Below are experts of layer 2 (counted from 0) of a mixture-of-experts language model. Rows are named router (the router's row for the expert), gate (a neuron's input weights, with its number), up (a neuron's input weights, with its number) and show model dimensions 0-127. Each number is 128 + 24 x the weight over its row's rms, rounded and kept within 0 to 255.
After each expert's rows: a language model's description of what the expert responds to. This comes from a sample of Wikipedia text that the model never trained on.

# expert 56
router [136 166 139 152 126 136 136 106 162 161 144 109 157 165 143 128 102 108 181 116 124 104 140 166 127 123  97 109 153 116 104 119 153 101 104 141 109  99 104 181 111 122 143 105 136  91 126 116 164 157 118 125  76  72 139 131 126  97 128 147 112 117  74 146 156 103 130 165 128 124 101 138 145 129 148 131 177 125 147  72 102 160 137 146 188 119  80 140 120 125 136 107 146 155 128 124 116 117 103 115 145 157 107 113 119 150 130 111 120 145 113 117 119 149 129 141  98 157  92 108 101 155 130 184 138 148 125 133]
gate0 [127 112 127 116 107 139 164 150 147 118  98 129 103 146 144 115 114  83 139 131 106 125  62 153 163 114  80 125  88 127 135 104 132 143 146 135 131 135 129 119 128 129 105 145  95 122 113  93 103 118 179 111  94 136 165 110 114 114 132 113 140  75 119 104 145 121 118 135 135 152 151 145 128 135 124 164 108 128 122  98 127 108 143 120 155 143 120 125  97 154 112 146 155  99 120 102  93  89 175 134 103 137 150 134  67 122 166 171  72 102 164 112 131 101 172 117  98 107 127 116 179  90 113 134 129 169 154 119]
up0 [102 153 104 113 111 142 151 101  87 152 116 141 141 140 133 157 177 129 102 115 171 112 121  99 120 120  64 107 107 138 130 102 183 140 153 137 121 125 117 133 145 162 160 135 139 104  75 146 109 138  76 139 152 140 142 178 111 116 115 122  85 118 146 129 108 171 154 149 143 110 121 127 108 186 113 136 126 125 129 139 128 104 126 151 135 135 134 113 140  87 175 136 109  88 154 128  94  95 139 137 116 106 135 144  57 129 125 197 108 148 136 114  90 102 111 175  98 168 140  94 145 138 144 113  71 134 170 145]
What it handles: Short name pieces and syllables in personal names, especially East Asian and South Asian: Xu, Ma, Li, Khan, Zh, ha, ka.

# expert 3
router [135 163 118 136 101 167 133 103 157 140 151 102 154 178 141 141 110 118 161 110 154 109 122 137 125 118 102 132 144  99 116 101 170 104 152 151 103 102  74 187 112 125 141 115 125  79 110 122 168 155 108 122  97  65 149 115 108 106 132 140 113 114  90 148 157 127 153 146 151 105 144 138 134 108 147 139 175 113 153 113 114 145 121 140 170  89 129 135 107 127 153 109 139 138 108 130 109 121 119 134 143 180 103  98 102 154 134  91 102 130 103 114 105 161 124 138  99 154 130 124  96 133 115 170 133 153  91 123]
gate2 [ 77 148 118 125 111 149 111 157 104 136  91 136 108 117 124 136 155 147 124 123 101 116 138 119 145 122 177 100 125 116 148  71 102 150 126 107 155 173 154  98 173 157 141  97 155 136 102 144 118 125 127 176 136 153 111 104 131 125 137 125 124 136 137 155 131 107 140 114 139 133 140  91 115 145 158 102 157 129 106 128  92  98 146 113  91 136 176 117 168 120 102 124 121 120  86 117 159 156 124 190 128 109 123 152 143 111 118 139 118 191 147 105 148 119  92 132 121  92  95 131 121 143  81 125 115 199 137  87]
up2 [125  98 152 144 149 110 116 136  98 125 135 113 130 148 111  93  97 153 124 145 125 115 125 139 126  94 127  97  89 118 130 140 124 128 138 111  91 129 121 162 179 116 121 115 102 134 130 132 148 143 104 157 154 139 103 162 110 117 140 182 150 127 105 144 123 154 201 134 149 103 119 151 139 119  97 156 125 103 110 152 113 133 142 141 171 120 129 137 141 142 110 133 175 126 139 102 106 123 131 119 106 179 134  94 129 163 158 154 177 120 116 133  99  92  80 141  97 127 108 187 112 129 120 148 137 142 108 118]
What it handles: Digit pieces inside large numbers such as 10,000 and years like 2022, plus CJK characters in song titles and words like nature, unique, Russia.

# expert 13
router [104  51 144 105 125 116  88 134 161 135 118 147  72  65 114 143 159 116 107 158 136 124 122 160 128 147 182 108 143 110 107 133 124 136 156 132  96 149 197  85 138 145  94 139 120 139 127 148  94 132  92 137 137 119 154 115 117 125 107 128 141 102 142 103 166 135  97 150 116 166 150 120 121 113 157  96 123 148 156 123 132  86 110 141  85 112 157 130 116 148 109 167 162 149 140 121 141 102 152 178 134 118 124 113 112 135  90 120  83 144 120 153 124 133 179 144 126 114  88 122 142 112 127 112 161 159 105 114]
gate0 [153 134 140 117  97 157 148 165 146 116 120 111 181 126  99 150 129 128 159  91  94 138 128 120 137 149 156 160 109 131 135 173 163 135 122 148 111 107 152 141 122 114 102 176 114 125 125 170 122 116 102 130 144 124  82 163 135 190 173 160 108 163 129 169 119 139 175 134  73 132  84 130 136 137 114 123  92 158 114  72 113 106 164 141 115 145 152 128  80 109 133 140 106 124 180 137 103  97 166 163 121  91 111 103 100 111  97 121 128  95 113 142 117 123 133 133 109 155 113 152 135 158 137 113 138 123 126 141]
up0 [177 165 108 112  64 117 166 190 156 141 145 123 178  92 101 132 113 144 138 155 110 110 116 109 110 142 165 157  87 146  82 148 160 182 137 156 179  79 135 130 136 168 120 145 125 143 151 110 128 124  97 107 150 101 124 159 126 115 156 135 120 143 152 131 144 144 150 113 124 148 117 139 112 131 119 127 126 141 102 111 138 109 133  96 108 197 113 141  79 113 116 113 116 112 114 140  87  86 162 148 132 105 155 120 160 103  91 114 105 133 107 137 120 112 143 152 124 144 101 103 162 175 149 122 131 114 109 129]
What it handles: Single-vowel or vowel-cluster pieces, often word-final, inside foreign names and words, like Mess-ina, Christ-ia, Coca-C-ola, Tet-ra-x.

# expert 0
router [177 102 118 119 135 109 119 134 143 107 146 154 124  94 128 121 133 161 125 121 138 163 147 171 139 124 164 115 114 113 113 102 101 138 143 101 116 134 167 103 165 133 120 114 114 145 152 135 109 122 141 132 169 148 107 129 135 158 153 145  93  89 163 132 114 122 123 145 116 160 167 137 110 155 100 166  91  89 121 179 159 118  98 142 102 131 140  93 150 101 107 124 124  76 124 119 100 101  83 136 127 114 106 147 138 164 114 158  93 112 128 136 144 123 114 109 134  42 156 169 150 170 113 135 105 129 152 117]
gate0 [ 71 143  87 144 125 128 122 104 187 115 124 125 116 143 173 118 141  96 102 154 137 140 120 213  98 138 185 121 101 109 110 143  88 155 112 148  98 149 161  89 134 133 129 155  84 141 150 100 127 101 144 115  91 113 155 135 156 135 130 160 122 116 147 111 142 113 123 120 135 162 164 141  97 155 206 116 124 102 136 131 116 141  64 137 160 125  98  91 116 133 160 175 116 110 116 170 105 150 139 129 150 136 132 123 136 141 116 149 115 150  99 121  74 112 140 142 115  86 123 116  98 135 108  78 128 139 116 123]
up0 [115 108 132  87 172 142 108 115  39 130 122 152 132 111 124 135 144 141 124 112 148 123 149  56 103 119 101  89 169 146 128  89 147 138 142 141  92 116 126 147  89  84 167  95 150 118 151 161 105 142 125 128 161 126 113 108 117 118 135 108 116 139 123 150 154 136 106 133  86 130 108 103 136 153  85 153 123 157 136 107 130 127 174 122 114 117 152 154 120  94 106  79 140 158 137 109 113  86 111 170 147  98 138 105 120 116 141  96 131 131 135 157 123 140 132 137 119 151 121 168 119 131 170 167 130 126 152 119]
What it handles: Determiner-following modifiers of number, order or degree after the, a, and, such as first, two, other, more, only, later.

# expert 23
router [131 133 139 114  91 116 131  95 131 147 140 128 112 131 161 103 161 175 146 143 152 150 126 142 119 138 149 108 108 128 167 145 126 104 105 114 146 133 137 103 117 106 157 122 149 116 165 156 112 135 125 144 119 139 159 110 158  87 103  96 150 145 150 141 136 122 150  87 113 118 142 143 120 152 106 119 111 157 119 199 144 146 123  96  92 114 105 109 140 115 136 106 140 139 126 114 114 137 156 130 141 119 130 144 102 119 105 110 130  78 147 122 121  90 122  96 131 106 133 148 178 126 107 129 143 112 141 123]
gate0 [121 145 146 116 145 104 139 161 126 146 175 119 131 117  89 118 103 121 118 125 146  85 148 162 147 103  80 149 117 137 125 133 119 150 131 101 145 136 124 137 137 121 100 131  89 158 111 133 113 156 146 164 139 158 144 110 132 105 101  87 138 140 153 134 169  98 156 146 139 105 163 154 129 122 153 152 116 155 122 137 146 162 120 161 122 149 110 187 141 120 132 137 102 124 134 131 121 112 107 114 141 128 135 113  81 136 143 163 147 104 113 132 125 102 114 162 135 114 119 146 123 133 131  83 136  79 134 110]
up0 [129 147 100 150 105 119 132 104 104 122 105 137 147 156 142 138 159 168 136 141  98 143 101  98 132 141 178 114 150 150 117 126 122  96 119 143 113 122 117 127 116 149 123 138 159  88 168  88 140 125 140 111 126  92 133 142 123 146 147 173  93 151 128 107 112 189 129 116 128 177 111 144 140 125 104  74 129 107  94 127 107  93 135  70 140 117 141 111 132 138  90 164 142 121 142 134 116 151 124 133 112 125  93 169 149 136  93 129 108 139 175 125 139 137 135 106 103 131 154 115 137 148 139 181  87 160 165 152]
What it handles: Forms of be and have after a subject, such as was, is, were, has, been, plus may in "X may refer to" disambiguation pages.

# expert 57
router [131 103 128 157 108 134 158 102 161 108 144 161 153  94  89 124  84  91 103  87 131 130 157 120 130 135 154 141  98 122 161 118 125 133  94 106 130 144 158 139 102 149 140 127 138 114 154 111  61  82 133 143 175 159 105  86 148 130 131 130 103 105 137 121 144 164 161 145 135  89 143 147 174 105 160 140  84 117 125 124 101  95 113 153 103 184 136 100 157  79  97 139 134 106  98 101 160 153 129 123 143 117 123 164 125 114 134 155  93 127  94 134 133 118 160 132 101 144 136 131 177 158 135 160 135  95  75  95]
gate0 [143 125 168 128 115 113 104 186 166 123 119 135 137 153  50 141  89 155 130 130 152 183 131 127 114 105 150 131 156 136 160 159 131  94 139 152 116 157  99 100  83 114 139 132 121  94 112 114 118 111 174 140 129 106 136 101 214 103 116 153 115 130 122 114 146 148 101 136 104 132 151 118 161 134 121 164 106 105 115 146 104 132 124 156 111 200  96 181 138 109 122 204 116 123 131 150 113 105  90 136 155 140 123 136 114 132 124 128  97 125 124 113 107 144 106 135 134 129  94 141 131 128 105 126 155 105 153 141]
up0 [105 160 132  86 119 160 131 105 108 149 154 120 116 147 118 144 152 121 158 157 115 160  68 117 124 108 122 169 131 162 104 174 142 105 164 110 168 139 159 150 120  94 121 110 142 111 107 114  94  76 160 112 157 149 120 121 127 163  95 116  62 119 133 153 152 118 134 158 149 107  80 149  97 122  76 116 136 140 124 144  86 143 120 104 136  86 143 163 150  93 146 104  78 107 141 120  94 141 141 128 114 161  91 115  87 123 159 117 163 159 170 161 109 106 123 108 124 129 124 140 114 108 124 105  88 132 138  96]
What it handles: Male given names that begin a person's name in lists, casts and articles, such as John, Ralph, William, James, Muhammad.

# expert 37
router [144 162 120 148 107 165 120  87 163 122 143 109 171 163 183 152 134 132 170  96 164 124 118 135  94 107 103 131 162 113 110 106 162 114 133 144 129  89  97 146 124 162 125 133 138 108 135 126 144 153 131  89  97  94 140 130  95  97 161 150 146 108 113 149 139 120 172 160 144  89  95 114 130 125 153 141 157 110 166  87  99 163 129 147 143 103 116 142 101 123 131 127 131 143 104 119 115 131 109 145 143 158 126  79 146 141 171 108 132 146 141 114 105 145 109 154 104 161 111 104  95 134 134 172 118 135  92 123]
gate1 [131 109 190 134 152 126  95 146  89 162 149  86  93 127 147 122 107  93 129 143 107 141  93 153 164 158 127 100 125 163 146 120 140 131 116 132 134 110  90 103 123 155 124 106 127 130 135 176 124 118 134 134  82 122 111 121 159 114 128 148 120 165 155 147 101 120 168 134 113 112 114 126 120 149 123 108 100 147 143 138 180 150 129 137 120 129 143 120  99 141 128 166 118 167 121 108 112 128 144 163 134  98 143 142 151 155 146 128 155 139 160 132 127  87 153 106 124 113 117  89  91  63 117 170 117 114 153  99]
up1 [ 91 125 116  74 117 117 123 172  97  56 111 146 118  92 111 190 123 130 121 152 118 139  92 148 171 176 113  83 151 129 114 105 114 127 130  94 120 124 139 151 193 169 120 119 119 140 133 150 104  91 145 106 131 148  98 165 131 125 112 164 149 126 130 155 119 123 151 125 137 158 162 132 150 116 111  99 132 102 149 130 134 158 138 106  88 126 127 126 108 136  63 152 126 177 116 143 147 128 124 121 141 128 161  87  82 120 167  96 131  64 116 125  87  80 116 135 138 124 136 126  97 162 135 129 141 135 124 106]
What it handles: Place-name words and suffixes like -ham, -wood, -ville, -bury, York, States, City, plus direction words such as south, and year digits.

# expert 8
router [164 153 138 154 115 174 102 105 146 163 157  75 166 167 155 115 136 147 159 126 149 121 141 141 140 120 120 123 133  85  85 124 168 115 122 135 131  98 104 163 102 134 153 111 141  86 112 149 164 175 116 128  89  87 127 127 108  98 158 145 131 140  84 165 154 106 141 159 141 110 108 153 146 137 130 143 155 136 158 112 109 170 116 160 140  89 108 148  97 122 163 102 120 118 120 108 109 137 120 154 105 162 101 118 135 160 135  99 100 129 118 136 125 131 128 144 114 159 138 114  87 119 139 158 122 144 119 141]
gate0 [113 117 138 157 125 126 151  75 107 118  97 177 109 138 118 134  99 124 110 113 124 143 128 167 100 130 118 135 117 136 129 112 172 146 126 134 171 153 141 164 146 100  92 165 111 149 110 145 122 152 114  85 123 140 124 151 140 100 163 175 159  82 148 133 105 168 138 111 118 126 125 120  97 173 110 114 104 180 110 165 117 106 128 150  77 130 150  93 108 139 189 150 130 127 137 158 132 136 174 134  91 173 142 162 140 136 149 113 142 126 109 178 118 164 147 150 106 112 104 162 108 102 114 128 123 120 123 131]
up0 [ 79 116 141 142 127 118  96 144 196 183 118  93 119 121 133 131 131 104 124 132 135 176  91 137 141  78 125 165 125 121 134 119 198 109 124 134 118 150 224 136 133  92 115 137 127  87 145  92 134 104 136 153  76 141 122 135 123 144 109 132 102 106 162 143 160 157 142 127 129 103 116 152 116 100 124 113 123 109  83 120 116 119  94 185  71 131 128 137 129 114 122 165 140 125 146  82 118 142 158 106  96 138 126 119 174 100 154 121 141 142 123 126 103  72 132 117 105 131 128 145 131 104 101  93 133 132 136 123]
What it handles: Instrument roles in Wikipedia band personnel lists (keyboards, bass, vocals, list dashes), plus adverbs and business terms like also, again, commercial, region.